Weights of a small mixture-of-experts language model, trained from scratch on English Wikipedia: 11 layers, a shared expert of 64 neurons.
Below are experts of layer 2 (counted from 0) of a mixture-of-experts language model. Rows are named router (the router's row for the expert), gate (a neuron's input weights, with its number), up (a neuron's input weights, with its number) and show model dimensions 288-383. Each number is 500 + 25 x the weight over its row's rms, rounded and kept within 0 to 999. Numbers have three digits each.
After each expert's rows: "comes after" lists some tokens at least twice as common just before its tokens as in all text. This comes from a sample of Wikipedia text that the model never trained on. Tokens count by the router's weight.

# expert 17
router:555518508540519523550475492461466511513470488507488525476480551525452523505490498519510500444486522509531490535517482530489495512498494474479508505459480494550497494523482512508440521532500465519469521498528529537537495503467451485513491444522523494547492512495497543476467492532544499503
gate0:492487467537532474495513515539514499494522508517484562495472519563478501551479506491521507522472556501513488454495491534489506512482530455454515453498479531503511498490518476496516486486512446490491472462488525534515497510448519523528473491515458492480470480493531523496509533514505474484
up0:514546517517447513455513479500510533492507491566471500518528517475481482481449514478473537520496490496476462442515505497509500515437491482517495500491455466478503464516496444511524512512542537488482509532477530502486491477511528542473474501520480502494505504478516516544484504500499476479
gate1:521507503511478472460533537499500520547507494536507461469496534460452461509534464515500514493511464479474512477513481511505470454475456465525462544481494483542527497518475490499485520478502503503502497475516503499494528493461552528500470470478494511537485505497517569510498510513483518510
up1:473509509516503486507518472502470496486438500503499505510518495521498507502477532498493521478491543504476541527514491489486515496492475476548502496455495500509448488480503457561435542513496500464534488549513491493503518489530519495507502472487475538522533510479516477530480491475467541544
gate2:516537528502450535484467505519429507512514520508486493486498499526509527522524527506472499486557509484482520513491541472526457540513482532554472526475522464527483501513524495507485509511490501517512469487516448489469528448510455530536526454485497528533481536462472512494492517528468489499
up2:470550504525552475509493512523484487514489500511518475486486555497517490507507516487523536488472439535505504485526486503472496502477443513495512541497488491555473541535538482509499526482507477458469525483510496536470506492510506503481525496444517509514522503477514499486496480473508508487
gate3:511475463488498526511477476488527463549524482505541457528525522464499463493477516461534533501499459504487498517493504498481538474492519531472507471490473489495465480497499523547499529503541506502483515478476488532531500491506514505531481524541528489494455475518486492500544453461482516509
up3:511518478518459501462504494518502522466493514512532487516473515502468476491507515478514523502496496505523495469547452520525491483492472520453531523484443495457483473461457510506490532459504460476528479486485531485496454501520547535508521472500479518542472496492540514497519505541469450530
gate4:483516553499456513502493529525473495497482495515461459521549466536477513502487515503530525469512534479522483540482505491523506474479491504494526507493476494507449482478483506494504475496501522477535538503498489519520449524511463489509545506514466487543501508494475489524494501489501514520
up4:530489499480519529498547484491475513510541528498485519528526509518545508560517517522500495515466490500503527492511477498566491457490488524462499508488517516464513469516518519516481521522480491466483510542551485524510492498493524523490502486490482470475532499506554474501472538548519466497
comes after: " ", " the", " a", " his", " first", " ("

# expert 56
router:494535497495479489516534481473459528558463510472468494496454501532487519491474450519518507452493496452513513501503468566508490492506505507478470498522485547472534467522540484513459527510511479516487535463539516537476515539473509465513470458515550505540514502494479512494478492468532531514
gate0:511498568503462500492522510502473516525536467540531515525469447520500525500543462442467505509504515534514476542509464528480530486503489493514509473508512534499459512491478500423496466514466465505503494504451477492518497513521492470473519487510470510521489543506484492492480497475506474527
up0:500495464467516530480503501542514529504539484543548512532529483459491511489519509478469518514491498469477492526481501544459520434532519519524523489473479479492498510525503540489488479512490488480484485468457504486479484478507495473494480509473516507514486518466501523493547483467558447505
gate1:486472525505496481525536472497540494489510503486485481504563531534487496556514513479481525450483504435506473546473516497511519497528511484460470500485478509489476490516516496498516468515456524499496504513553501506543501491505507485514477520499532505433476487545497507495496508549482468529
up1:501539466495510496486491555476453492498489483486484482487461531537504501489482475494493473506498495457503486535507508505439491492540505531482478493459491531504494477484524496511462533488503499512484513469496502512498527469488508534454502479526511490549477473493480457503534513528456527528
gate2:494534557463532488455508530527468555489517496496450427546522477519487527508482534493478489505485524474512483486548494484509507501548488493517495553485459481504477463511496540525483560491469491478505482502518502473467481541484554513465486493541510472536502478495516483499492487513471483538
up2:500492519508479549544466505484533486472522474516553473457527521501514491472504505514526498509505485481537512493503471527519501478499451461505491476480517502539477482545533516472462494469476511480514477480532518524545479493497557510525499541469535500535492508530492458516485529541468474518
gate3:511535538501520507487500476511487506511482483510472458498552475513470518492516464526493513488490503454470499486508530518461502490520479499489491496469507498496506487502464524500530492454503486509527535481473523522527500516501516485468512527470540457512485440486476500515543534480467497511
up3:522463500497512496449495513471545454491546482491517533490549507496485475471466521496513476482508498497484501525537506540466522494520489545521482478531573512514538497475529481497525513521491526530500530510546535481517474518521456513492518498504524536485530540521493502503468535469506452481
gate4:487550492499551504451534453517459522530524499483519491549474543529499502499491502487548512515482493476494479495509488473543533487510505513498527517461454529470506531520562527504488518470506476528512471552514539519496550504533523507483499469543462514496487501489483477511543472491521448487
up4:475448500458515489509514515525517463487477541476520524517465508525534506510531509478493522459444535461504518468468477503481497527506520464512539496494520467490520491466502510521513497490529518550482526518460518482520518484523459541490482516476498523529469473501524483471509493483482505461
comes after: "'", " a", " to", "’", " an", " is"

# expert 57
router:517472500472502479567491515494462496532503472493470461511441503497452505450505449509506517444460508478503501518468502511536461472526525459491509538498495509489482499514494537504482512508484461507463547540483489544499487503498510491530480512475529516484483471530491500495501464521496527490
gate0:488532502501503460532526490486504487482466505526499489533553529459462522461540526499491519519471512495486515469502488521444480506455508489532506501498509483514520563499528501525525505492494500518533492465520450491513536489541490530497494466499522537518564517493505524511494493508462506493
up0:515510496483536484485472532522520519532479546475506513506539503509496542507455502466540490544470494476551552512476484440485503519479484499484501522495508491507491525514517515512489497516511521489456496472466558541484486469515511507493515506488497477471554479459529518497474514504505502499
gate1:512507489521516493451560498519500459492547508482514477442499536495522527536511509446458469511498521526477470512490507472508532461539509493517526495480484536497534477498504473508455496504503515465478496535486470509504460473507523514460489468515547459513523550525543476505546530496509493537
up1:493478519542513441495456497470513552494506483446473482481521501510543506496538526527519476495483488530499515506520504491521536469513520477510501501499443531496469490479515526449520505436559523497480556481540530475477510494471496468473534524513503452509522474550490490537505471500490486520
gate2:492505525517519530489523484490530513474544539481536501467450508499486485457516485508492503508442499465464525503495465459486545520521466511497500484458501431490548507511499506518492541527501493508503535531549480508515525474479529549506466532480532524489493445508491464494484545491461537492
up2:503500519495465493426483497544503473532510456505535498478474569490545471508505513470421492520486520509505512529533450526483529480511442531517475505489451472519515539547460525499467479503473515499495471502535490537501498470505475523513444472505495544507507484492492479498463500542515482511
gate3:512548496497516521495482464501498458565506496485514481531465531526489492482485524480501468539514506499485509501487505485563469470490531456509506500526464525506501499527502536548533473533479527534464495469481460476486457534464491505519486507514513483546543526519505483510542537530506498544
up3:493534454523492490470466490513496478549454516510573501517493511457466530512524481500488489525497522506489543520539487487526451498478476467518504487485467518489490481500495490548474501502482516482500523528458487482463510497482481519525519517510496482486496502486547499497507501486505541475
gate4:499498484428537529535514461444499516483457481509489487448499490459498475512537494478484466534521495533503479490493518547500527519469512516536538482517509522511476520530452511497536569515483536487483482506511474517465493493456475507481481486468513492492491489469484455439528496505505501484
up4:539488492495477480485488516522515531478511495496506485521550485555540486483531491503518505504539520505477522468490569511538508458493522528553517555458488508462545471475516509497518480457519494502498511547440531534463554500457480518529520481502476495464490471480518500494489521514482481511
comes after: "9", "0", "1", "2", "8", "7"

# expert 58
router:550457549487499519484508488504444502541478483486476506466509550479491491480466457539539501458485486504519486524458512552530466484495524466463507525528479484507523505511474517444507518546502499548521541529477504501479534522508465470545461470534483545499497502490522486511462484501504500535
gate3:505451517469525494541523529449490501541523505484497500492507558476496479506555520500489545465461471445563484533495503474490515491453492487491486554467483479533486505527512474495532480524503541492515519522535483540542536530479508483552487530489480531465508548484501463468463474494552477532
up3:485458536476518505507476485541514518495537501476468509539503490510533508511553495453497528480468522534516474446504487507526439510511490486446515480523518497496495493505479471520521485445494528471445482502497519491478488522528530502500549513521475516516473491520464545528517484503466489505
gate4:531486497509471482492486497492475496495454458496480528499489417487505529506477467471467504528512503519504532482491503486479480546495500482505476544544466492470461503507482534500584483499508477455486527483529469518503511467494507503507480530474489510498500512498533505478482496479496558487
up4:484527474538516545509485518504497489484495464523531487511493491490493487518493477514537518443489492529534450501476507491513519551510544489495486479537503480489517467520527498484505488502499492498492464475504508510507536470541499448481470533520519483452536465501495535513489505494485515528
gate5:493484522472487498538548507500447521531491502492520488488476507492519504505514504511511516527470473485489489551449510505528471494499469457506492538467524483524517551507504504490490490483491522488478477507511479480480518480527538479510510495513479537490574504574487476467500526497503493504
up5:469480495468490482501490495504489495466500493481484501493508523470493487552508473516529479458478468470520482507491540543517505479468494542519517506529500481493515476547507503544514483516517496487482479511510407469531489461475493483499450477481468487488509527482480518510492495507496495484
gate6:528461493510532512481488534498486525489537495554536507506464496487498533494481478493515472490521519532472501472494474502481532529500499493508511486508487487521494502509427521490495493531488512487497510493495516496485501480523453476529501492535508496486536497503502513524493524465475527512
up6:477452550502535504512516547483475513495476513527532469494521514490546559519497468503514511534499500504473503493503489515504531514476509470501546475440498504505551502515464517477460475516491497500482498484506476497431524530536539519489497484486473476535548482481464508521520480544480500493
gate7:530505509527490458447520509499495493524535529512471509510514513493497525487515492496472486520448494482492500480467564488494489515470506504477507530478492502524496512490503540542509472443482526470465521470502475497493480435507499509520463535490517474487471491525552500537486465499520504495
up7:486513515521479549564483497496513476471512510468475494490484527487476480512454465487524499453506491487483482466527449545454525459491534527503509490497513483515518504526499491505476507535453422515504485531489491500499525530505528504514523536518481485553505536481530502456493527520488512488
comes after: "2", " ", "0", "1", "9", "^{("

# expert 31
router:513514509488529518531510471481479475532462499482479528529459489492456499502475492502495531456472472486513544534492513488463453502524497487518458529530477521540521507528495494485530572533505496561488501484520511527517529514509504510484455500512543515510522514509488530459503489518539536519
gate0:482516530518537508498542495448484488480501526477493492457541468522476465468471526498509482474500491492461530501510533525482490471508499520487490506472536538509502485508516526441487510498479494468475472510524526536502506500514477521544513522469514482489505509519502539503505575487496528502
up0:534523501481486516496532487499501508482486518499472473486490537484536526529550478534481470502486492495525510474475491491481530506486551477555475459559522497453500499483464498499502501498494463492543446507516477490492499508522535507503513502463509460479483499439535496488471481481465505486
gate1:500503504531492513485483468503498495526470520533489503529478516496486500507518503509480506525517493524474494516542498514515522487528507506524467498511539474519492488484494542480490529482488515469499450506473525479533506542543526523483468469514486498528500521507506485529516488482465517511
up1:473490497475518462509530494512506466504493494497509475473508531517502541475463516536529539497526540525488505541521522472521486500466507471501505468518476508507484493500511484487481518489491482488564515460439491540508517476481476485557569506504492503514480491454456515482549463485513475473
gate2:535506495509507447497509499511481476505478511509478490500499523533493535506517549481518504536490441534508547498474513477508508497475499502508533478516529518490506498450479495505530536511527503461534552524510478485474452460499503522502449500479500472551554527504527467453517508485434494519
up2:487478446497517503457511492535504486501503463488536524515462497489525515523470500517535510508486535519513493547508506506489515509524511463496458498484480519467501489519493506506501499478514509513525506488484503457491520486464515499520498533520412504467519490493459507524495490484523479490
gate3:555499510523521509465484470519466481573514527493483523472502567487486459485481505513504504493456511525473487506523573506461509465501495481472513495497500483485472459508494527566505479503496485468474539457482505473496470506439545494505470492530531522515497518494499485500493521510523486517
up3:504455500518471541525517505493533472460477492486496438486472482487481551482455497485536486517533529514513498545541526503471551462488549487494509519535510495440514489466524503533499499498491475505489507473523484506483518510508501479471502508509535506487521518472452499521497501453456540503
gate4:451498520501524492546538479531513507535504473507508549506458491489516520499496493507523488482495492516477507538478476495533542486478521490532500506523496481514520444504504550535487476531507536508502445519547492504469512522497461533495496486511470478493555535465467515483510513521481505458
up4:529515508541495490486464515525498532538469435474531508481529519493476504532472536482526486542506515517489517533484476559513512496497483508466525515501497515514473468496527525526512440490486534527480529544473522501516493501489479497480515522491510474500498518520503524506534533496464511515
comes after: "\n", " =", " ===", " ==", "See", " Medals"

# expert 13
router:549464502495546475494491515499490530509473465465504501492474489512488533522514524511568473484484517451491484539446513508478461464539498520481504477517492488532480509507471508460488500534506470506477558510524465515498519514458487509487513486493484504549528474527507520453491524505505507534
gate0:531521513533537467487494515523483454482499516519532553450443475509521502513453526523486517511472454533485501475526503491509506483488517515468497507469512470501468548504512489539504522455493509527469505470441529516489510466512505489500508495544522527508508460504521449537537497507466543506
up0:484491518548514500470518520467471465512514508543507551491505529501502510521466492490517514537512533529524455516502548524517488549481488509496478525497481511517477472511528467559501490485479512475481502484473453490552497488483479536500509503452484488472494525504542471487493497519482533518
gate1:546460481529509479495528523519463463509503494488481508513570517492551479504494510526514506481468518522494478503517535474514476451528514460479438491535506455515475481524512485519485533479525485503507482514498471520500523465542474490513489538509482495509480450534553538497563499509484528476
up1:523467499540508481512489518518482507460491520539458476505472512507490489488465461472489482478470505463457505494505506474513487514504493498466507525494486507533504434497489484471518486494534457521503461467479478498530508473521522488537479488477472517507522509513492534489502526498504542509
gate2:516466509503492526467532541539466548494504479500461526530506504491469542481509481449485524444509504522453533489498486476488505517529502503510506513510502511506481483510452423536483535513521489494502495471498501535540490495481508485474514493532490514471471501476497496532530526510525488501
up2:537547492513545472497529477506482488501500465544488509502467510570518498448494489486481502485493527476499549513501481544500506495492465494543546485553529517466516527482529490535445502540421474510507499517546494483497483485513478534506470481533506507516576454510508469452492493504506517536
gate3:535455483538545511476521550503525518505539450490512530477483490504478568527508476503524464499488494503508514497481472466518516509507510525499533521542515491542523512509504497491517520538550513497476514515513532528510536560526474528509492474523500542520527522459499522522540501521504533518
up3:526520499499510470510493513521512481479544496463492514529494485536528504508539489547532520467494459471517480515482515502495529555517522497467459558513497513506473476505509503576528506543535488533465526522509516515497488472519484513504493496528470464485508508470524517496515504490459508527
gate4:551482464509540528531505483484459475544457503503530434497458493540485514524485508493513491520508456539471514477498471503449478511545493504511509472493504481540489445458532515466524557544500497506487484517476496502531521515515549447437460554489488471474476506481489494496464493505473510504
up4:453530492518512454511494554503479474483541502504455510463488512529510518537488509548492516509484524491517553460526502513479500506504509484492489509555460484517462499455460467515514502489538556529498499507526463528508489500494512476478476521541480511519489479488504510472496487491422489503
comes after: " |", ")", ";", " episodes", " \"", " '"

# expert 51
router:525531489523484505517512474498472499532440507483496505495483532494504504489446494489519527506501492454514498497474507550526459503509537505455486544504465473532526507497517515469500512531522472541472487480493477525461482495492482506534496462489491484503543522547537544516508479517545526522
gate0:502477500512532468493456501491497551495504478490510501546450514494487458542471459486533526508470490527524504485511511470495491470502531488504499507475492462477512465486512511520516508529486493496488533491497495510500517482467436489517496487476517492505485502509477483517513469513514525519
up0:485486479469512502475512485515511523475525504518462520524491508502493489540518493487480505426480494505480447528495520489468561554482475543494463435515488508512493520531484524514506508492480451497526542515476496504491496530513555489500519526496531530502477472502512506480460449509511473520
gate1:491492480510491485517514504505503490484473497492531495471499540473451480504524442495467482522480454482492468521477485511501471492556542506527518495519541491519476504538488500503488507485473511459492491510521505537571507518524525505551469499545485531473536507541546497516503470513542474497
up1:525554424482513483496478500492479488468481475492520486498441520529535521490485478500475473491473470521471523527508509523528517508439495543531521536546463485502468505477514506492515499519543461506516534553518494526484512477464515491544445473493486499469479506494533461451532522491507552488
gate2:530524503490491513439483479491487531483488485498489518519523525495539464524523491478500491520500486505505518474509460528507451463483466503493546507459510443552476504495503535509526491490472507492487496474467512503519527549457525530516505501487502486521512559483560502526474473536517534480
up2:500505525476489505504505507478491505491470504469533505509498522447468509460525453510483498521489490507503468481460455490501463488474498532468487493528515462442518504515494507512478451513519509511458503519500521497455506505488501476523493486564486515515517510471477507493529498489516441503
gate3:485541514558459471449511482470499502541504468488468548499475491517514450502499487480501534499534483466493512480498472482501442505462525522460526517469484501516494561472483515468524515536512522529490499525507483527520543482538531492492504531476433474509519513527509490518540499498487496525
up3:501486566485485437492492510482541490514507486499502494453459503497499512503500502502517515527480461510507510440500520485531492471482471500507509491465483490477513436503499503478502497472526519512489445517513507544489480527491546479512500504501488536456506473473507506490548502464507496508
gate4:498541483466479489499482470520470534485513467526483520496538510493499432518455487504464504472473533499515518508539552489505519517507483497536534491491497523490506508501466492449467520527415548531549463495497479479467516509491526518503476476472478510505453528477500513552509483499534517527
up4:498479529483484498504513502467512522492482481469470508551496459484524512497522541512491496516555485476533485471482481496518486465481517467480454500536520497450512438491501490529487500506491460489448495455524463504470566516487483468497519532496508486525524488504471510463507477494508430479
comes after: "0", " ", "5", "2", "6", "'"

# expert 59
router:513484503538479460502481474511528501507501474501449464511491503506467495490515495533483510514508533473538536539487514500522500469538545475500498502518506501536501446509539505523502523532526473496510514520544500521525514492455458525521500502512544502496491516483509543461528526501519482533
gate0:480470526477520518492481489490496477490532487500472529501526483513476511526491515479503495478481527447489537500525498496508470499497486444507496511511473481484504508502497518492516508529476481475520472490505518495501538464491531503483500514480500495483495464509489512466494470470518512500
up0:512516509477530483483466476499522502502488539536466479492502476507512522516473517464534457471522488512473539504502474536490474512500508476467516466440500512521533518510513494496531470509508477469418550516524490519502470517462483499526547493496494470490516463517463506507527470504510480520
gate1:505519478520477480504493478525437517504516522492518502519481535469540527457469467484494448483476444485518501493483483510500478509529475452465506546485522478515490506459488502463522489510495513485485436498496460542487481555510466491455483484504473526454498524491469518496497535471519531511
up1:502530490488507521524474497529521485510474515464472530481513503486518515533508457487502533540562516499529482508579512496547514533502463539472445498515507479497522516509497521461548471527458492515537510517557499501483484487504499514511550480488482507455566472507534465534519493499515511516
gate2:494484545488500495510452454514540510494495518495523426503475508507489524522518494533511479462508501493507500532535475482517526485486491500507523533479493514463467482516508484509548464479496452502486490553488558506497517514539528500523501495500456523482483441515513521524510500461513500527
up2:489519479467539500458483508464516519508513472450476572472497528501488474521535508510514480526492512530454480491509508509499524490469478540500498504532512524491519494473484507494481472524526537492514524467505484481489519465484485514489504459467495468491528485509505487500491500498509476499
gate3:515481531531508490524501453500460478529486448493512484524486458531521481500484522501468458532479512525494479561505553455497501517494469504467486559541491492492522505452441505484488476535514468513518526494511483493473479534515533475470480545484505498482470465554474438505506530486516503470
up3:534543526463523500518514501472520514549468508461505487547484488506487463540551499506533478516471497476494491495532487476475489481523489490496498499548495495486516489460411548493502521478558530523466499501514472449507498502520497454492491508513497485476533451507461507499478497476535509504
gate4:524505520498526494502458496508534490526458515500491493493497523498493499483521488553478505524538513506506519491493545452537520486479518491499505509466529487492488485513480520534500537509524510502536470454445508517512476438498503484522463546547496486496467469469548495520497505478502509485
up4:498498474529474499451489490485484514523513502522477471505468528511487484480511455475504538466528513460514509537521512485528491456525542514491496486485489537496456501491509500493499477465527495502507544530479469497510532501468469518521464503499460488530499495532513485497485478513501476489
comes after: ".", "′", "3", "5", "0", "4"

# expert 19
router:509520489518482488534498503496514520515478488445496521535446492500480500492493462509540482504485456481485465548483462535492466492525487486455502528520518492530493491534544522487469546463479461501519565533524527539541496526499497485531477502490559524522481449565504530471469529523543498533
gate0:492496508492495500546465531478498509466481489522490540500478489503476543527490489503501508481478501523497515514503528503494459503481529505486527522474472502461571479513507477524528508486491496479512480476470464506499522529482485484447492477515491474510492508495461514486526566483514528429
up0:494509445499489502487476551475488536484484503513517478507524494503494527492481513522528518566543543473492519537473467553501505482482476489504489498453443485528496503501458539497475538531509482496542485479475481492512539517502533535524501492518463496463504474483462501511515514505539505523
gate1:493480487499429502516514510491473487477476492462499518489513538499473507520481484481506551497506492476466527476530497521502477501450507511479462476433530463537514490488510490507549469518513500502463494495470480500531500494512492504503459482485516507536544503545479504519484494539517527508
up1:522491519466522500478518495511484474526502495445544523543520479470532524536530536582503508477478502494499455483472506555522530486460538490519517511521508528496481491516497479511531485498452516486506482549535543526516521458501514492502492510524515510442509488478516491475533501507466472468
gate2:513509541482491493543487479514510486534504507505482490450461521518496481558515492497525518491480516524491526513484475484485490519493495502525530515475442506494479509455510496502505479510454521493502507497506514487485503573513497485480493485492495508520468456525480573536504457494448480503
up2:534519498516461528499482510505491496499520502477443509518447496451479498505557468461480510528507494489480498500487504506459537485521492457501505470485505484513540520518545494502522495559504446542515496430488495512514477458505543474499473520489500523503550502492504492498529511515462506502
gate3:545474494541462514513502506509519492529488489495502541489519485494494466510443526511505492497466476476488531522516473486511461463484489538473529480489512513494526517472492504477471540485534434473481487488517542516539522514544491471547525510475528497509452462553497500530488498506511483525
up3:523536498512506525484495544475459480526502507523502474474528502543542517500491510500476468487523509497547483508526490531511514486502495540458486493518493507516454506515512475522523505486494499520539531517509469467483517452522512552496507456461507475533463505497482497505528489521471481511
gate4:520509511492531464459459536466511480512459520503530508471496493516512477528506517537508504520437508490537524532518509492506490509480510533477493518510510543482500554499566511458515511503470484512547543530511464476559522498469490483499491461529508576502522509556494500516496522500522488539
up4:495482541474504545486526515478508524488486500528499439466495451495502510492496502496451497494535509508492499558483514507504518542491512502545511466471533496513506509492514497492495548498461484540523466502512542526498535505572511532467514489503507557473441482483466499497483453491478519455
comes after: "\n", ".", "==", " =", " ==", "==="

# expert 55
router:527483547501474472532454497469481494504513480474493509498486523523494553495509484514505494497481517506509508489483489488479444519497513518472487522531507456511517500478485533467490492504508464528513498471531510508525478544453515486497483485472482514500531516519533517518490485532510535498
gate0:498497471506478503517449496476499498534543515528507468511445522514505529492512495502494523540486433471513453447480522498505474517486516503548520536513518504490506522468494501491514533543537495493497520521464479512538533538504486490490499497501484438441507516510509480532477495475485503517
up0:530464489533510500552508485491568512518498504473494478489540498477542492507529514458486471467535448527513550525481475473500492541507465491486519529466505485523502528443503506483486493519492508531481519476503493479535553516516496460509478522506526520488473512526509446509471549446524505487
gate1:523560521489561499527491505545509505508539499471439506547464488495511567544488461520500475512510464498511492530499521499495510492485467485541483527515493498513512505488497536467509528482523545489543481486494457478507514485495481501479477461511499528506534497516539497495510476474513482510
up1:504476465507507505494519563496512520513509530480487491506510488502500520481486464516508518429523488492498493516542503525506498506498433491525497508502503470485518483514494460502521519548510481547528529494534483503479547529479474497568507508473471499499498505522506529472473515481507500496
gate2:481484543510525531482480506515434474466526527506476500495526509478518517470457506514517499449464544487525523544527484502523523528522469468479477488493525469530536504469492476521498499496476491502486501541533475473500482495497480469499514489490526488466499480513481475489499532494482510475
up2:471483508474512486466493509534506495492536485489497530513499484532508470506524516483526475510501458496486492470521504504510494464499494506522469528529514489480486480510449496546511483528491513539483453525529507506546453484485491543540543484515507469537506498557473502495523507504484494462
gate3:512508470497544487529524496497533468516537488499531461512550549504494497511497471478552482478524506474478474511522462439501495488474514485512506545496519492566506502496503500498519473528481498530469490481531496457493494514502528496490475537468498531500549493525498514572546492509518516494
up3:510476505524532515452516498512501523532523502471482525485445514476530495455516469488468484494500522538527503527479506486534530503495517519537506484523485498457493456484490505500489506470486526439498514539498469510471486509477509518513509474512506497490495515513441488521518510495493530474
gate4:516525498504460500511493450522529522522512466559474481542486503536554522495489499463461529507496473427478504501510515530483501535474523514524469512468476485508497521509525479539522497518482512556513507464486533514513499491532540524522507439512547507443480487526532518530529493491487516523
up4:553536484567494474523531468513498489494513527552491500478479510493426478447464507499490498512532485510498543518510474512497502527494461493478548479425476480555468525504492540492479496539508526550502514456492508510510509519496499525511486475499470522513535513539462497482525484470507471490
comes after: " ", ".", " .", " ·", " Chevrolet", " Total"

# expert 52
router:535510533535521472502497491521478524540488447494505536514504493514506512506516508503525522504446526481505469468452482544487518493565508443468463514519469531509510495499534530491511552516510499517458507503525485497520478534485472469485436494486517530521529479498500514479489508510528484527
gate0:517514476483546523476486493523521480532500457481558526512523501450550480490465494531493501505482475485459462561501521502487517471514488470492493522473484517464534484498476495552464506481489504495492488514477526501449465515535499489500516491539484505529457496518488520535478487484494497489
up0:487530497497510502512531462514509514421446514477477490483482492490472510496503526539456507557507515464458524452482507499491511475513485527458506494523497514481535525552533537520544490493515546497455479506530481508470448509486493535500497493527517489509504507479506497491508489518487525456
gate1:449502505523518490520533504520530523500493481489520507505448478538537453490478477517507453526506499479522508568502512531552468472527446522529508532510527466501487490480536504494517472500496511494480495499566506503506471485523498519465498491473522501471550451521550493477521492482517489505
up1:505518489521485506496484500571515541531458490485529554505504521480530506492489479515505510473516490475489499505500496489508482495539532488525510544477456568476524477471496492530490527454497534506499505537492499508450490477511493483473474508498467481519479499447526505523515468481458502499
gate2:492487504473461497520512509471508498517503485494450464533450517490469503514456473489479476528463499479512543494498489455471474519551489486445543508520496492494475483495541539493510476526506494473446502552518511489472494525550504440541500521524447543452478481513529496488485513528527493526
up2:472517506522485483465492534492520530532482492498515452518542506434505470508563476510480544494492482489482477474514521509519520491517495495492515525512537489509542529471508471533516497501517509504536520523519495490489495489537436507528493481465505488549496482522490509489491526521526513498
gate3:522512461467451497480526477499519479526504496537547494525468511500535477536549493513513514524434519490487494518528548477490512512487471474513474497482486514517503525527467512463475480497481488503499469484523505500484491548533512501516469509513482517506500473470477503497515482509469472510
up3:502473521436457498507518501551526453501506480464497536517529549483511524458504513526521505445507525536478482500479500540520546479579474487486478506516478509499528496480481521521512492512487499530494481504504512521464520553471483499507519537528503525522509471524486489474482496508499469518
gate4:436469506501520531475496486512508539552504460481493455555488509513467503455450493464532533511486521543525500502479472482505504500555481518472480516509521480513481521471502485533512501542500482495507496498493524494507458521485507489495497508470469512442490499476449493518497481466488588513
up4:493484501474543496477478531494479488519491499498483459534526542530469538520492490512491485502511455519497510502466489518471521508454491486537515514478501470503470531546481515510503478537542499467492505452447556450424490509481468522450512506512518512507501506499518511481469514501535463509
comes after: " the", " a", " The", " an", "==", "The"

# expert 16
router:501510471486544500513500502447511477498511485512517503499480538500483538509486459489501515514470512496560528493472508539514508462500518484522486533521492496481518448476500501503476510524480504516533516497498496523473472480449482475514472497489529503538510500476521545478467518526523510518
gate3:557544531469511522474490477474489497505524548494487526533519527478507500536480542501532522494494511498498470517548494501506514495526504476493479514514429520503450464523474477505511488470516509495520509454484522552482488452485509553443446468541481505520507536511513541536506494526465501519
up3:488514516490514487518502455496491494464538514457521524492534487509492470467535523513482496463485477499515533451518465524522516539502506553484487553482536471489474479504539522478518535513531483466500493491496509462529454476505527542517513504512494495465497502490504463540463506475519502459
gate4:520502498533499512491517473504500478546538535500517529479478475490481510512467477481497505490463458509530469483533503469495508514491455520531529475519500461484527504464526467501488489485485512523534456460499466493524520460506526519501511512428497527505507474471474499543519444493536479470
up4:442494478468455510504521514473499513526496547528503495484502507489479506514487488496468514495470493451496474534465497484524483487502471454488499485517510532544531472498544485462488527500496481514490483505483492473527540515451455499476530522499479499466566463491540463498516470502529478442
gate5:510502524543495475490476513500542495501492498506537514495529506527477513508487561506461483485472539510503527491500518514532476460471516547509499579500513525494519504508508468483479514518478513476488482507517531530478489489506456521530519453467491483519461516497489573569522486497479477449
up5:506539542510469499516502524501533486475506518534518461498479516491494497494487524502536503511533517504466559505507484484507515473490525475473509520431505505541536521476527464521498490487487489450510500515502520537502517531502511499529484479478526542520486490550542495516508460493521523489
gate6:525479522510501481443521491491501459510480458547532507517497505532505507477508512521526517548485538508481489471476449492477470482493540501504496533490487490506482511471511533528531504555556516494477468509513489495466535562501489508490544507485517507472505484507444554499504498537518526495
up6:465476496509512498478497515484566511471507544486560518508523506511506538513478467467510518473486516446548514547464506513524506508484511471498494534484500472503495473503514473452508508550496477479463494523497490492457522463480476533517511552446530511466472471522489496506454529524509508475
gate7:520495492517505482465499536517489462509498522515496499515497477480545494505490497512537505462500527495473553463495497507477541530530508445504427500479501522515491497496511504511514561503522485482470454494497489491514488544489493470473481508513501528459524521501488475505494479536519477510
up7:516480499433501467538500570516461478497477509511522499507528452537513519525539504528478540497543484529521489474525502505457479507514514520468450499522524515499468485484501503500536466477515509542464474500488516492487536488493486518457504542507527494456519476504532520506513507510487522485
comes after: " ", " (", "–", " $", " −", "^{"